From a checkpoint of a small mixture-of-experts model trained on Wikipedia: vocabulary 17615.
Below are experts of layer 12 (counted from 0) of a mixture-of-experts language model. Rows are named gate (a neuron's input weights, with its number), up (a neuron's input weights, with its number) and show model dimensions 0-255. Each number is 500 + 50 x the weight over its row's rms, rounded and kept within 0 to 999. Numbers have three digits each.
Before each expert's rows: "comes after" lists some tokens at least twice as common just before its tokens as in all text. This comes from a sample of Wikipedia text that the model never trained on. Tokens count by the router's weight.

# expert 4
comes after: " |", ")", "\n", " |  |", ") |", " |  |  |"
gate0:504470399512582404508467506513511507537400492551557486557502463437610460578382471479642421415555524530478504518495517527485511486514488413595384494499525484511507492507430491552535561486550465568526489473481453490523547560481487509531351530587482465475427500535379521495522499460500520433488587512425489485452503514380505407460530547497492430399528473460517526445542554568540513495493563504577546468489576538483555439496523435514515524578526556467484504490591500515541533548511468512465584578552464508468437450531416572535482551500367466466479429535564500532571551443403472493468446541471501504469494489467546408498543553457525543571508467495440500550489479531524547493482454514410559485576479380497414598574492572450472427536404455546482472411499523565457526475448510
up0:550545563459487442601415475553600462397494467527506453516429453487505483482520483465421525453434444432525493496534509461450520617502516536433525456541486566436461485500567445555497503535440545517518505478519514475447491522560493494480500497581449486491462565525636506471479547514439460445487551467506460464535464531541481595515482433439557479551369491478519490471382512445420406513535513466530500470511389466500510509529529530570431366522497413436565440496454566487599421536498453461442529511486483526542480639498490560553400434486428514445475449565503510484480550441483445479504528508617591594522575423548474448541397506536527430424446496535492555494511511454446514499484524446597525478553514444455477415570612434539451491490526459451522457485568570424514561496422500
gate1:471481480602448615445435547504525532429558532505514452518529490506536461517554561444421420504582526482453507493477422505420508474541529505497631524522486495617465497486505508509580587580531568473465451435524490392547505553510471444555571432516557473423486483543466462498503506444453528516500510471502534439357436467479475485542507470478555567524516495499526458627582511518444455518448525448519507583487446498559370492529507422511527496511410516530527574473590468456508546529490490457522499517527576480511486546402489510498533516436470549500415494524482449484512483466535482479540461614531595577500496379609482473500538563581476552456411452448521524464526381615387529501466564543538468494489476481442520619502441360499559516511415546501480472449533483487459583455491531
up1:542444454536473491478411519487513490604494548475476521455406468507521548516485503555516550548390479480489519519488500559576391486478529528465536556619497432504521435602508473513494559485429539586498418509466532533478458485491450476532511531525451492625468580540507519512549529560423435548526582482459424489535492568420429497494576541585485465478580467521534598482489562503513474467574577490527584507579531550450441543434475565530513592511469405547445488442474551483509423503543486443486429462514433450426456453505481462419449477469515454407555510407495532577544648450433577483543575543649572544510487454521572541471524529526517516432537583524535441491402513541516538454576459491490521506448526434540498526492550554502490407415613482470502539503427516424500496438500501
gate2:419455456515446507548499452486444511471502533451502493549560486468435457389521468484585461570492463517453489520500539541569531502420547594527549522434509560430419512490516558545508462502498503497506508530591544464565544475553577501565478554569545424490558498462409668486464467492513566500510420390511482404547585428513477554529515566556542518439492412503465544501493529498514424503582531498501467473576355440426497485482566480518519459655490465527513490519544458513571534565501480488438577556449500503559457508465538381366377443474493547504488502587552428450508476568533449505477523458494504562514486603483476542598488526494542452479490534451535437460477526453421555493496513495523443409549539593446523527559500436506512553534444604451458467496560494507593492508460433
up2:629440447612522531434563484432512532606557603498448509442515480530454524442370503542465520491520569543503534551419500492512531552518452483462479614504447435560545504423432441476496388456479506446460437468512511486521573423491509479422531591476461494470466532538597546504464518450464524555498455510421498417501515461563455423526555450580487541489541429503592539527485503488566510378480614530527542509496560543485529481555470519543403455543432487483439546498567434471588524518489478493511514418442496410487368480499437589610516576494467521502469453482459505487501506542424437457445547569527554494476499555445629442476502541519546559475459450540440558537432506499589520516536512522548551570610530503449428496522448473562526443523512488482461468427528477401527525512514506
gate3:403451475542490497465497440531368513574445440462490423505511433435505462543484471513508536496508544397504461493493485552341506494431494453503619472440454486505543537417504416440496613480504536497488475471442493534529525547607548471496494573470464469489481499459489459568525479495519446481524540587506515536466506449512496497528525659440483495473575484435540355493523506539555509579521567478493489424514407488496423579498486543437479556568545554477604518529441415583535563494542514528584540524603556519468477510512498495513393431454508504475470426561554476480545526528510414481478541525481589317552450468555476488503406518429538478487455469464522481443513522515537487445536591478523541513480490531523477496436531609566528460539392514460565478500430436486562450558437489
up3:497506505440536557454487530468400494556537559518414490576422448354459565412571465384494492495500537500444468546483478564466622442532376498473519493486369486502466472495572440498436513615530535510539542464439488489394463462595511430507433614503528538568515462519547493548551480573476501498471500512603429555418538449488564598563462551633451437485545458562500483551500461442501412538504604540481522577555478514525515488584545470441533523516483498412472556544520553543426528559504507535517530466579509560502556519490519474556444504554495549542525515435503509496475479478476521501534484516492562456488473489601504508457540552466400465508573427588509527516524529502462551601507490588457467472497412492553515503563627539538464508477528531477502496469514478446503551480385580
gate4:532456455425380513579515552421490553474527419531508498438518525481476538480422524468480529431484453490504531521505484496354491563582611443507448469459476507497502548362521490412411490564538494505505510558532423494568512457430545567516547570495499479482507571465530497421476517494477457475500472535499468512428580570543469466394522495440517441463509546399468505478454425490479509429457519571499518407474543552523518481505502538520459558421524516536448443529514553530522499547500398470458540595553478540446459562550562424558491493440492415479484466492518441525638532533519477474427536489525463480488482495463506510520553457542535528470522507535581551522529504479415467517517523477545554503600451472464250561489530478535479568564428426559562495499388612557489557559515476
up4:495537527480478501500447505468510537520452529613554514564504553376513463450530470486510518498510391508519501429517525506554477471484542641499524518557553432510476463551523563505419534417502549477400531533629525522428566591484419531526477480460475548475390507497484479525509488525525495541510562451453468530496460475462467479538446389544494547463416451493530562496530566487499497332490478417526467564505574556526558462499462476578525499493467381444479521470489558495437422565398486455493476420494528526594509565327550584512514424472547541419460470569460458523438502442507466534524448522559492531442566544478475477488454520526430603431471463425466463499435567534526476496620485406497502514586542564448494512584521458447471485468469458467532495536501465528526514566445623

# expert 18
comes after: "0", "1", "3", "\n", "4", "6"
gate0:459479506608504515398565540555441503432468482491577516541531501436456511485419529484404514515560556584466549519477457497451510495471461494544479529435453469461505564426492466531526531521439546505483413457470530444526446559584555433453453481528439576396446376509487499543566472476486585535559498517392518502460494495476460533526523553570502474619546493515454589494508483497509535525520570480525555571474594503441473501460470564518515552441578577629511498554629526486520516496453557477484452590539520471504392506427479615583562495426526559602578515538478486504427475562464589601522509475595548534586481438471537373537437564567558509506606497535509446495434573509472514504513492506526539513522564512499527521459471569534481545502497512536467477498385520551575529468408480
up0:458464495484480488478490514486525488495566479491476500508550434494533408457504485450489509508440473524421556452535496409520472463529524491527631429571448488525535497476478493432527435618528468562486517418497479532507469598485651474475530421527514453501520432511493529511528452499533530580521548544494636586508496518437485531533471543538529520508572564515508456533506533576546503502487533509549525459443462619518481573480469530458456501306561551605534461596517560494552579519471442428465460516519474437527508560470442565556530479519558638463637508524554466431483501567435535589541446494477556571505505502474556405494423639484496566527547442526467496514519542546436528444528484517572472504550540516463475555352466473551514522493409457530494501504470515511452577456389466
gate1:517489482458491612467512483509505522475498510578384512522528387543518474501517512508464538492445398512530486428494523437402468515438474542476562651500409553564466479486597554458475551497493477475539489494502500571551502570534513519490634606535472510566463430548367451514525490519541547513415503445487484501481513500553583498494322548561536594509464508468414497490494462549581451563551520431616561461428417552495547425481515483380591481503484520577493491470560501447537506495483493501512530468487485541467448530527624507498412518438550477475475536493588445582532500499484468570508577527418550445485594491441522547478497502472497529509579552464505449500446482581543617580517515524437525445592488611492478481532484451507447455457454535501496512558543512463477495472574446
up1:514439503446505554552492446521601501523414433506499485408529506595463587502587485491609458458486535483527517469488584508506484482467475433453530525574596538545515485476453456462482565374554562498460543540595502617418511480446479498512528570434566499536414457542511425507592470481517449523529480518565496528433403465456578489513519459494516623489450477481471434477512457519643550499487518599473533441398425498555525444523549481405503470489470536479403559474471388486465479500511496516517532516490466438575566575516496508448453499463466395461460585474507474593615468502527516473534526510438478482524473520555568547459489444414434468451565505477548527520493536560388435456444554479458496487547470487536472480510487467394408443475489577504573484513603505454456503418572449
gate2:503451490535558464546473518509545429535418522561542515493450530522502541506506564488513509550507571475490556477507433433607631464550497445521456432486462494569531442403452520454595439508493505543468606448411457438518478506537518457460511440568564495524530495429504526521481506445466473496524592496446528479473531397431463577488519482570457515500538527483524523489519557508543509500541552509444512504539486539503437397520523541597454453512517482433511553527461496473491513486531567467568487555508536468526548472542433498410542481527371613481541530501484566492494479538492523511537559432513510448575499452567461515430515496455468477529406570552317482335536538415425481472471486546449492472414456441644491502566581515498577471507518520587455468386435436477513600612477556
up2:534516459429477532469446428503475511529566420511534422576518448449459445460535426496466506457466443491539446460535561482431396516522498520543597564499549566414447531598562512622387483538523519503565432489592503567586549523480468532532516462557471526507470521513503562455456521571541509544445484530527504544574528546532519475561551447447529525486430456516500470510511487456380535499474437518575516470498504531532544513500430413444536561569454427534526448464507519630395455526446495569520505447526450526428444514473598472498530530450560432534482428415552480527578504486551461471430445578416433501422554507535522542537493489568565500474530472407496549560522371571635499524472506512514544514506543510392550538420459490496445586542391508458493468586585544522447497493541528
gate3:563596516475373483532558391439442506532499519509520491495559543532444547454508459419431498413421540366470474508379444536439403487527514552480500521413438606447448503473460490536470454478550542513418497484489473527507467480482527439485465524515453576463447570495370457412582477506533445556541472461517526476592554485546536561526454380568616624578521552501554489532507472495481528505420465488626436490425454475574476484520507469574543468510541530565531360563475525502434436477488470419452470557487530490516486536439411432461512486459504459438520444517486459498493561462514489477503583498496524495456548520451461545408532479425554526460543565569496457503465496575530475550582543508464487560525522548570555538433463583467510564545488457548484501459439542570530548511553488
up3:503422457561506513508433550475552525491489521602455510470576453519503450505574503644557504421506567458515416480525532560569530490541535460515452529558485444492407403424574474398565447449431429495546497515545489481470599530494535466490537532507582435452436566465534544488552454413471509498428505491519522527360535508532536490413583460423548476423526461502496544486464394506463500520495567580447415544555579446473513518393533470541474488482453652531481549415458423544462497539503439599451522459519598510525509474569505512461550449493532514471517442542434530491423471499467511652541499460483508516477419483544525486500524570453556438436506429353501490553503447464410480445437483522501512514458463541501484440450428508550518483506515527530459470500526480451515498550589404
gate4:480547589510540470535532449519499467515434547476551450550448508579457484556475519356489492510479551548532476446490417394452475443490483496407550543504541511520500499490516564501468467471448533476526602415507519494495526445558448473452463475504552549544380478443511509450481457516504665394476501482616494507490579554558384479523508489463463482513555473487428401472473544527539468556457461544516582434408504390495439486478456456399522470578511513552536547469465496542534488522549584628439525521601524467555519519564462532562538530485510526543484426498636477461508595508419478541500478482447477383449485448665525508518488435439490467546493593477523448514494523456392536548474491534514459513503505515554524606467577572445461528494502513494484438539521479505509563417506444
up4:446530497529507452509536545565498491459473496521458460469465411491531491445510510497460543567436476449427531519477527669543410499472477480487533509527565477506501511519448524459489532584515405569561474523477499469462483534499540477525444440458613438520519496501539502486525577480444501414429454475476566534543503403384503442490489547557433473514459508533596451471491492550607487418561428447480496510455487428488574485548463543518538486356468501479407488472416566543484505512454471494484443451456549503417534509562352497487465503508492477471537537543476475482522443451440450551546509614554503584487508524532471560532505540525527563525544521555516472426583432443472484398544582441448536489461524482666422527456468596584526463468640466500480531471610508481600460526508400

# expert 23
comes after: "2", "1", " ", "-", "–", "/"
gate0:395477431435536385439527509468551448585531588549494514422535515536573527500500466596472458510516478579508492476589542484436556472474571444507535563436521474495519526468524408492541551473495499508533459528565535547525535606527507557445499567504464507475427498532488383526468530431460466506491550525486514488454549589521528506500529631455474513347438514504585511468457512536547560420490460457444526483492542455503491548465527456453486480609551513545496552462444503436496512488504533500484535551566509507510456462448481531395516632441630495424502468472556552560448417450525520563491531457497508593513466533447507503535428513477579427441502488534528500467519497484438524336565454486384571503565448401421494519468480662454514538445447492441480510597548482514459488487535517
up0:448522508562542652533527420518417580540402537537521472567516474532545483473488601441616493415450484480558388467558448460368601492517498540496534523458459522565492503440478490403572482580428486490567521478481501515361459390481468384553414530517469576468444457475516538478435460548483460473487502561455520555482539511415556509588480508558543548548561461511535459487487545536545479506376577438486509511518539472476549497587546544517503478545580469444413455505457472476491454442514467470540508543494449489471467450536500535481477528566488418556481466446528554499589552491447495460480558554533518439479553549487499507485513389513527490549546435557545510570566481519467478474352465486444515546488489468458482514609562522502462532583520419490501513590594516560556541475458547
gate1:452521490415473621484506398526450541514501492485540458587524566524484582498541443442518498442497553647542543495554506429433508520465451437486486559545432497469508563565575414524449392481497505538486500526646504427483517403445516559431539499486372499454582438425513583429504433446504556545525454540440493484481555580500447486529430475460481497558498506523528534539529433535488472538429435427409532570472545578547537579501573393548474567538495522582551506474410503438589499481501518559516425612598454481452559494525504505585534399477553565492526490521498481512494460564449471452502477425519507486447404542517483533484512528516468571518464539597556515550408543504531511514527511475502481442513557545462553485411495543456485501512610528497488527427494484506499517534365504
up1:438511459446505503469438448458493417479564455546516425615478494552569491569563591416446542488500467556480476476554509502542486584494407504389549491486502409538532561486533485373503510493461500495546468533547501494602521522562452496477457575515476485474429481526500427401477595449547415419505499457431622502444520516485465496507417501477570513516517478532454500469471571614412550367450496583417589502438477465445464457400536453591502447538513489541481448509489540519432530454463467491570453470475492559469480495455527577501542522440444394510519472531562561593436503462553519468430488467476475463481446497487511514567532543467486414466514501387558541535573519517481422475562487474449565480470519406615490483406486586466461524522476511527508553545496485455384587507435506
gate2:425480445482400431511508575427477503499489434402547547519533476489509485492543539438495521480499458447576511482510380433412500493450563546473592434577454474502576548377518434570434515443514412551536452346478530451514515495489564492502558470417470592536608516426486499474503464498522527486510591539517497581576508535522474440530413554458505547515416443436523445459475521517524495527492470511467510518473562485495462500599476470487490467590480472524603496535651492423505550517538567561563542564601518496537497502500451506600506487509424467475482525464516459417458527476472466521460371524515535547463516592455472471504477430512488504534481451520558568534510499594514620521560583511480512493520497526542519555410493479389572501592383500558527500438466493500547491507444589
up2:426482513493464434593523488482507508555441470473534465509543392447480437527542518464484530483529506495519474563536388479497451452496478524513556537558442537515554488504549487588457548489449408498522536530476523502511537603492546522605499467441522540502501382563485381518545493546482529462414582528426529566489438475521507482518432482461521486539495388465509413470413485469568549562430404505496536558490564493548476565575423539517413435571516508571629417535504489491492522523581525560583569553574467494559465452461408534566495490550420497529547478512494502481422471546498488534478427472515576542540551592458528406533507422488518503515521595503552498464616550580507595553562585511456463509613442458507419578454443478479590438591389500509502562504556487480470484499517509
gate3:514499476567553507481521510510493456488586336436544440549504477470407508464582565423437506509465516368551562438484516470475455501525450502475496446461480501468457514481559633506469515492504463521465475471479535547504552501524552459382524555431496534631563570403519518394575455476594570476553483518448455467464514451559429563523493498441497554548514454510446458591453474525526481587560441521488534473553478476555442436548575510572618509601406492554616529501479564464459559459414563533519486507533550533521487501513512584435572538570506518529513520464541562485526435488526512492568520507495509424476453461499534494439523509402508495572530540580477554516498440470423569562562600537457512342516489557540561495559527493512513510476449607493512447476531507474556575483548485
up3:552497495498432488521516530532562485493424545495505498492556452539585462547482458567481528491522445483445559517379550486533568543497507540485517536479487521498544453523455466577458463485386499526461480462504368466478478465495481484563475520563444433544581480488448510528488458545406535514531544509597492365519559495459444457462465379410515474488581484515517494478628461515522493552531542435546466490481569562346484611553468558526432463435426355351515506419558534512462503557539483515499520472450502527436467452538544560530512496458506495496459488493536487403429677560492530483479431412470470553563497490506539378485476478577503539495609549553489409413531482474472517428471545586538488536519506508464508502486525424460501398521557493501503521456460494450508492500439443
gate4:459435535503397479439504522397517480423517499603572369583438495581489480488466540528586427525551520435592499573486470527526449467354402469487492549412438642516462481536495455558470549570553526465494508439554387473499438542495567503481572546481534618437520503516531471546537472507558531511575466482462531503501547494552584507537520475507511576510616474506482467478494410530465417535452512505463489486462462498490428468497530604523485472516555500508528514508568457430523532450594456559424507504446437587541533433358510464469485492501539465562541512493502540467483573524525533530577451504497563531539443425523506534466434446548479480519498453575556410586535527597509501529548586523532531521458500619471540576545486482484600501521560481429497529564468483542436567505520477
up4:464551435522503620519477503548463523536401466489476532475529546443513464478502629529538560525475531511520462466548561432453604519528535529551524411493528503488484486456410554434596444495396519480507592475397589498512462531616536448463455436575564456561494557547371504559481458427545412474382534523475550469511490544416503506487502569460424421451489526544473538545541599496490627479552562498535494419567476515502514503540432543464599584523458568463442441512516498533497477492464553464532458571446601383550390485513513411474518556470555459491504501446546538503491487440452494519526566503454510494479463546445596471451554557444420471514559472483476540413535408447483496541506445529471494535474503437496452476506506451509538519452411478464522454444546477442584467451580536

# expert 13
comes after: " | ", "–", "; ", ".", "| ", " ("
gate0:436483591614558427513513519509521591440470481555473471540626386482530540526434490460485425480534588468484420480471578566483410535441486501506528483575388536478490537491512428415440470424557531537493557554478492573454601539509471512447470492494436496487564507507465516432532500483465510453442445474509570458597457463515526606499485480501512581487468484460483454488479496519546425468529450539493456512505518483452600511516620405557536460511494562439578458408526576474563536514537462470528569541600537458523556485515440559587443454504475497494472492552512555491443518509572571554487559556519569505485537553486497420525512500479523544543447492499399562485470556592594507457509376474431549501608559491501483431489467540491554394500391569516544486441510476559491455561381544
up0:533497472450383634440503464504491483569468463516459533463485456593495467594534564546525540500457509460568553486523507569544488486536515488581556467496579470418542554470499477550500446505487482498524408487500504565532490517474495503498522524443504469498506433530477486438557454523531508619499462524474452524489547525527559441545524545434476412444486468495529546469519404501375532461484461556553533437443526529592516354439389559481445530601506539414472469526450520580546504416435558452419449498479482459518528476457593506609448582524485469524438446453521492574554522457527449484504484453502427509436539419541546558601420454473553570559569453564548461550466527543507441456596410477503454569461527444521517512482501513436359536508500520590540517387407521489518589499536547
gate1:478519546567524468549470500526630448492518505555488504538605512578541409553517505532499626482554491424526494507469481539471461584451447504399537602391446438466405608413602470514500493533443443614511466513572444557486445617552507533460422507420519401459433414462419526438485500404503462538562506425498433501584498445524471547461492503467467515447511495537542452459423445605506494434437516554566469515577477459556485520490538563509547482536376507519526385438580500571537576532567597498545582636519512453535515518600491474545496498527527499506527481541453481473482497417516477526519499504422424489491517532503483530522471513447562472469452520528543452510515580484536488443506490506479498496526511477560559477555478484507527534493467507456399490552485623463441550448518491
up1:436455561584462544451534511486396570579464467514485488688458534434477546499513450542439491497536446533471501520498495541499593462484533537490475449476481441558421490530526559507518544466528546450447572541566557507451413448486548428496460519507481488467542479485499546578413498542483550525479518471547514508481483450442516505538455541506513451371564506534418516506537604550440676592521465477409509551565506521494549501521472472506518566501265484460524535505494535470486471482549525465465519420456562548534474445523566428469517526427533550477494559530503468527473441526493608526518556575454553526506476480503571463461543562488358588428567483480517484577540486544328574551424496470490439504500465543508521556515498417531511466494482484540508480537526429482470466507495520
gate2:562500395448535525561466492553583479553520485536503535524551492536533519465490636466450543447418569542575549537417445520541432372522477555482513598476537424568498438457492467507528560541533493539450429471508495389551415462559440450494551521498514527479357495483465501515480441513475575442502584607502490462375589493494510518430481450501486477615572512515489476445505465558418521510442500475521561443460503544412454481541520533474503447522487518560499493581533444478537501508499528473528460491428451486493486536495448453447463466499550597457496417611515479547447581427471477541572543434506596464465546494527543532543437403478564558493505476525435471489480441462435464603608505526462481583440564491548510586505490584473504565498507523491418479515428568553576587422502532
up2:507516407473548534554514545520485491524496514496524544415426386482512535526516469483514617374449449473514497453457583559596498432553557536351505525486512390560565433321452601404472553475519496415549434516513528531517523431493425469548511534425515532517402568519535527546549497528496468534493593599493373437528482489535579434452554538501515488462466486478520592471505533451412497506478501520470494520468415533412516508512478566517487511554523501465559489547581504515466389507465500450474539484529477490467485527431463537533534509554510555463510375523539506508588468560436483479490412538494510551494527531550458481542484569450620520490445571451421474526446446462545399556469519474478528520567593537506543448481480573519480558527433524522452476430421511497500576450470469
gate3:532517454503503494527631472440498527417508428503513474465517502572454399434493488393470443561408501463606516504531628455468543423431425523488486515394434434426456461451486529565514506434473592474464417385521508549498394503572553465465506472546501505539566516440362526607596504528435493496579533575498505532530632447479452500520461479481497499468553550588453491474571581567524511570526507585514451420546393550480511477527522476500437490505557444524488544581490541523519456486505494473503473531456591503454514445406437475551496539530526531529476539381571440521539529435499541518530521551477458460570452517489493498494480457359407469528520514513498564456481554448572544487512408521462444430514509508518601572460558563452511534509523541521567513512477506544491485490496545
up3:505459512490556486421510540498452498497430528413490431383501468526540502500576508479453441490502563580464452492525427462525447448442436475542469478481556544452436514462514504421533549482551567504557424553615472476521478513549436478514500484460607581493501599490500359471524496470492479492609499471471510545413437471507429509530609515464516555667529454441525487544596493522406477479526485457555496509469542467517488516376471427562544511511454478529482463519469455428487553503614449510503444530434479461483585495514372518518505427492512423505419570528488456581473514496553465406512441540571495512468497481557559557446488450583383559495403516534545501507472407522511412456445522506525518476393570539502505515492431479472551481504517618483537394508555453562521530474562459
gate4:444509466622520513507513479491406557529532466548432518535542566506483543573521552466524417407553562392543450524576510495388412497485472512422470538483486563489496570447527481452517490487510546563512502495456475506521610507434519531382419477398485528485586527472515467341504511503454508528493451581385543495530516480479544459464370505504522497495490592545482411467421492556540469472577472527450460610496477521517531523460523495492520518589538376532571521504443508482506505489509502490532578505552463474495466483595491526648413484484521493508548478454494476583511464461536542456495528568442531470598451535519473556417438599531529435505506575522549609499501569444515525499546568455400596420548499410503537541426494489479475514505478489461518555514478459622477548478511554
up4:564534546580500610392508563479469442417390415485461448540518547504464483480537539584532478539477542435466415457413466501471547505452392536477447516470507536512494469509461542489500421464518431471494420552591453432449454474569478508440511512453394479539576539473557474498495497562468448422534527511543517488515478537514541517473456484511467600538459548464546442519468613527618569557515467467482530452555376523502526473524487505396575504531426455499464528481595540457488496553526505467430524516512607448491486493564542503419503525485545476504525552470426378533481461571509460532507555451524573492533431464585486453492461551491491440489475534585497491517587452548432538478588423565389556463516472547484525533506556545592504444581467479459578477559666557538474445523546463

# expert 9
comes after: "\n\n", "\n", "\"", " | \"", " \"", " '"
gate0:481576465376574478481489432469470534451452519572594455447540501432484450502517500427497450437441500496542530521524455444455502460499495481536496417496393527509516481480414421498484543475367548590504497449421495482512422565491533480545526483440557511512536477466405464503547561533498472456492562570527453577508519501451548548589544461516463497427543474508548440442485617550560496571467478573465458403352523564555553507524499503496587450504572547477522511626484514501429559466465463505507446574559488465479599567446453536532489536535470472465471522544528539472507511454397589512396465494429545375475563482501543421486495487489412510539553478568587501541574543586461504480501412474498491530517367569509485594527523506488499466543507411499489474442461495535462403512456590
up0:450475522497430493442573565523494442504595427445466468549493534514518548493557459506524516546536431407469413539510572538580518475530536556508532596490496462536412575549549502543486494520638551492508453469498462483488558471539514608472516554550448570500444437522533601497519497532502537548492495399480483544518534530405448442438510515544579477511463428579486539415537536478424473490558498436504490619535488484493511456564515450577429519328494425498513496511476466563611443507553461496517499464500562520474489389518434412494482440450501504563513585409504431515473473479528468570520474505446350635560487548517532487509515532539528458468486464497451638514485450434451478506579503561447496461516546546524510470507463567573512384453497590507562503481448441450481509514566436
gate1:541564451483451514512559568426459597520527473472396540494485454506463530505437515487490576541492439498471467481469513540565454423463569567487445480481482551408564534462580462518520516525523528539560514600552530510417388516531468494457476616509440434494526500454504494498424428556439432489571458494606426510523490485643519503499485479469470540527569607451520488574487390419550467414402535527511458381482525472517535510614570454419484462500524499478521443511506522503480505483534542489451404523504448502448510404460506548503477464565527554429480486536539475454563500458429502424489559506592480463468505495550476572593442472527547551483476565422549442480414433502456547609511486518549459506516393449490540487554556520461466577429517593529481510499460603532434585491397561
up1:442398510505555463479457448520476531499409626515583516449505524545547482537513562514432452472527426527485564491461517463606520364384413462591461534545513502549603598506503432475561507460541640403463494468574486499505552479450410468506513410497498535445522472528526467492516599588485640458579402495480445472456549499425555522540482507478509439563500490453559554528466501479495482478513498453498467501417392511500438479470448537488510445538471490448503477446483514483550580561512526434581544446538473436441485456478462428543508497489431423460399507595467496380463511495466526514494531503496559505521443568521526444451505511504513570450512468506538456553512502552474464527565510568497500584441620551533438589509480421513487488508388428523480553505477416460530471414542473
gate2:443447536526559412454538540473579556441526571396588444500516490522456584474479506574560517473558529491475573462459491502506471459486489574454575497501437474512451469600485461603444529524528480517495580490569568461524482566425476442495530425522440457463488493552428531543486510519521477466595580436543550543548416520545425495419529430560530538476492493504458674477507474543525534539476435544474469512447478444501498532555508470571518454585480594515412504554522478533476467581520565569488479572501379581542565478423518490529471519461508466445457538549529484469498478536538515626480512485533493710513557519460416499456470479443537490430470422490578491501463564500515549448520444515432491546554483418502509416457443404422432542495594485511486534486430533470538488422478458
up2:594478520556471441515478478438514587447434505503549507455395495540431561447462530460530505493525496454472491527571502481516437525513599554542522510472485465417521507527430488460563500438513534547558508527464460451378483419453522475516528473469452500509536416549425489431445468568500449536484379500512386475599460481475507488462436450501499582461497640531487438523527513564452464489464469565621493407479487575579460523462501459488516532538587404474429543556491495484578541511429527458421416557417474438472519557497550550461559471543498533501510447527462366504538506438460568496528532501479486489541495317541467516548413432458368476593525425481550459451501538540583421436424574548507510536501463495446558459491490556488498495546497540463586536497493460450504482410475521
gate3:507486488564525425481529500521453546515577539489490539505515417481435488349518561519542470459488423441519555550478456517460456510490588585487529534397466597452499508544454428457556458487519539647482495535478466529494491481561533545475501545368527388502476475551492459373498498477512378511557462458529542533579453562452504589511519523579520463486462551455485512414443499455456609513477531532522456488558469432437505459486467492462508547574504465570505527462526481453541456542515482404405482430423569529507372422492466533441490407479482490583488498602550433590503481491488523541541488516514493487423491558433495473490515556448478435469453535540544491496463485394515460393552508434530486542509437421549528545382411573440418485550602459435509459522455467484436504471498511
up3:461456455483478492469533538532522546465560467501421453533563469535566544457546561514569564452538531443500508540519520495467545569486563496514510518532581427566524496492521420505434513523583535505425662540566507566533518577437511614440525500491534504520463457548547547577474495510524496453577491489434492538511508462517411375552443643518494541555472477508515563453481413580515595405559518456560508596533516477482479485559557433514504511500572448499470529380551573573497548453547413630455476490503517475404517377474491497496548543506560428515480535481442558552465420500450483567477476513500502577492551560458539465489454567537543528428495489481461560540499446493517544545588472461492509435661542480443633461495508425499578524435482557436489574491461510534465498512498456
gate4:474493518435496475538526520454559438552518536563548401480543524505476492535445448418536524480476496472519500425526464453555556530402440463476437610609511541581519505568491423554401569459497606495491485541536384489508614536465467539541511471472504484467509496451509628481570515459525590499507528503452491588497537574490416526387573545527497531466516450450442531497554572517510551539495448489467505438508485553462528418411503472474493527413596480480420456569525512498532408511524566531472473530469529439426458553479548496508493511545516441400457489523504474441469457478449430507434512503352487458474524527448358385515586436487567420437592576488529474479521513494469526601495527507512396535441461516447511538550573543421487512504460545487450449493424517509530445468388527
up4:522470552451481576421500524501556449452608495479533458562454588493492513575439455429542483551387523465477416449415477468460483480484460513516546607538546481498566464486495499503528519418479513499484445477440545566452494464493459582531429488578497510513512518504484497526525503486547597459533552554553504462563607404452467500476493573537533433422511498551456527529577480486500564542554491577488541459548517584464521462487584347525586519437573446450453532520620546560599491497565544546514586532485549419507506524542530430470435511588511567500437552450445510533525435478459480431487469449501517538483499462523465498469488477491612412578459488487504564531502498509475520510510524516500464532556437627347508437477514547550467442502482606589583399419542504517493548499375502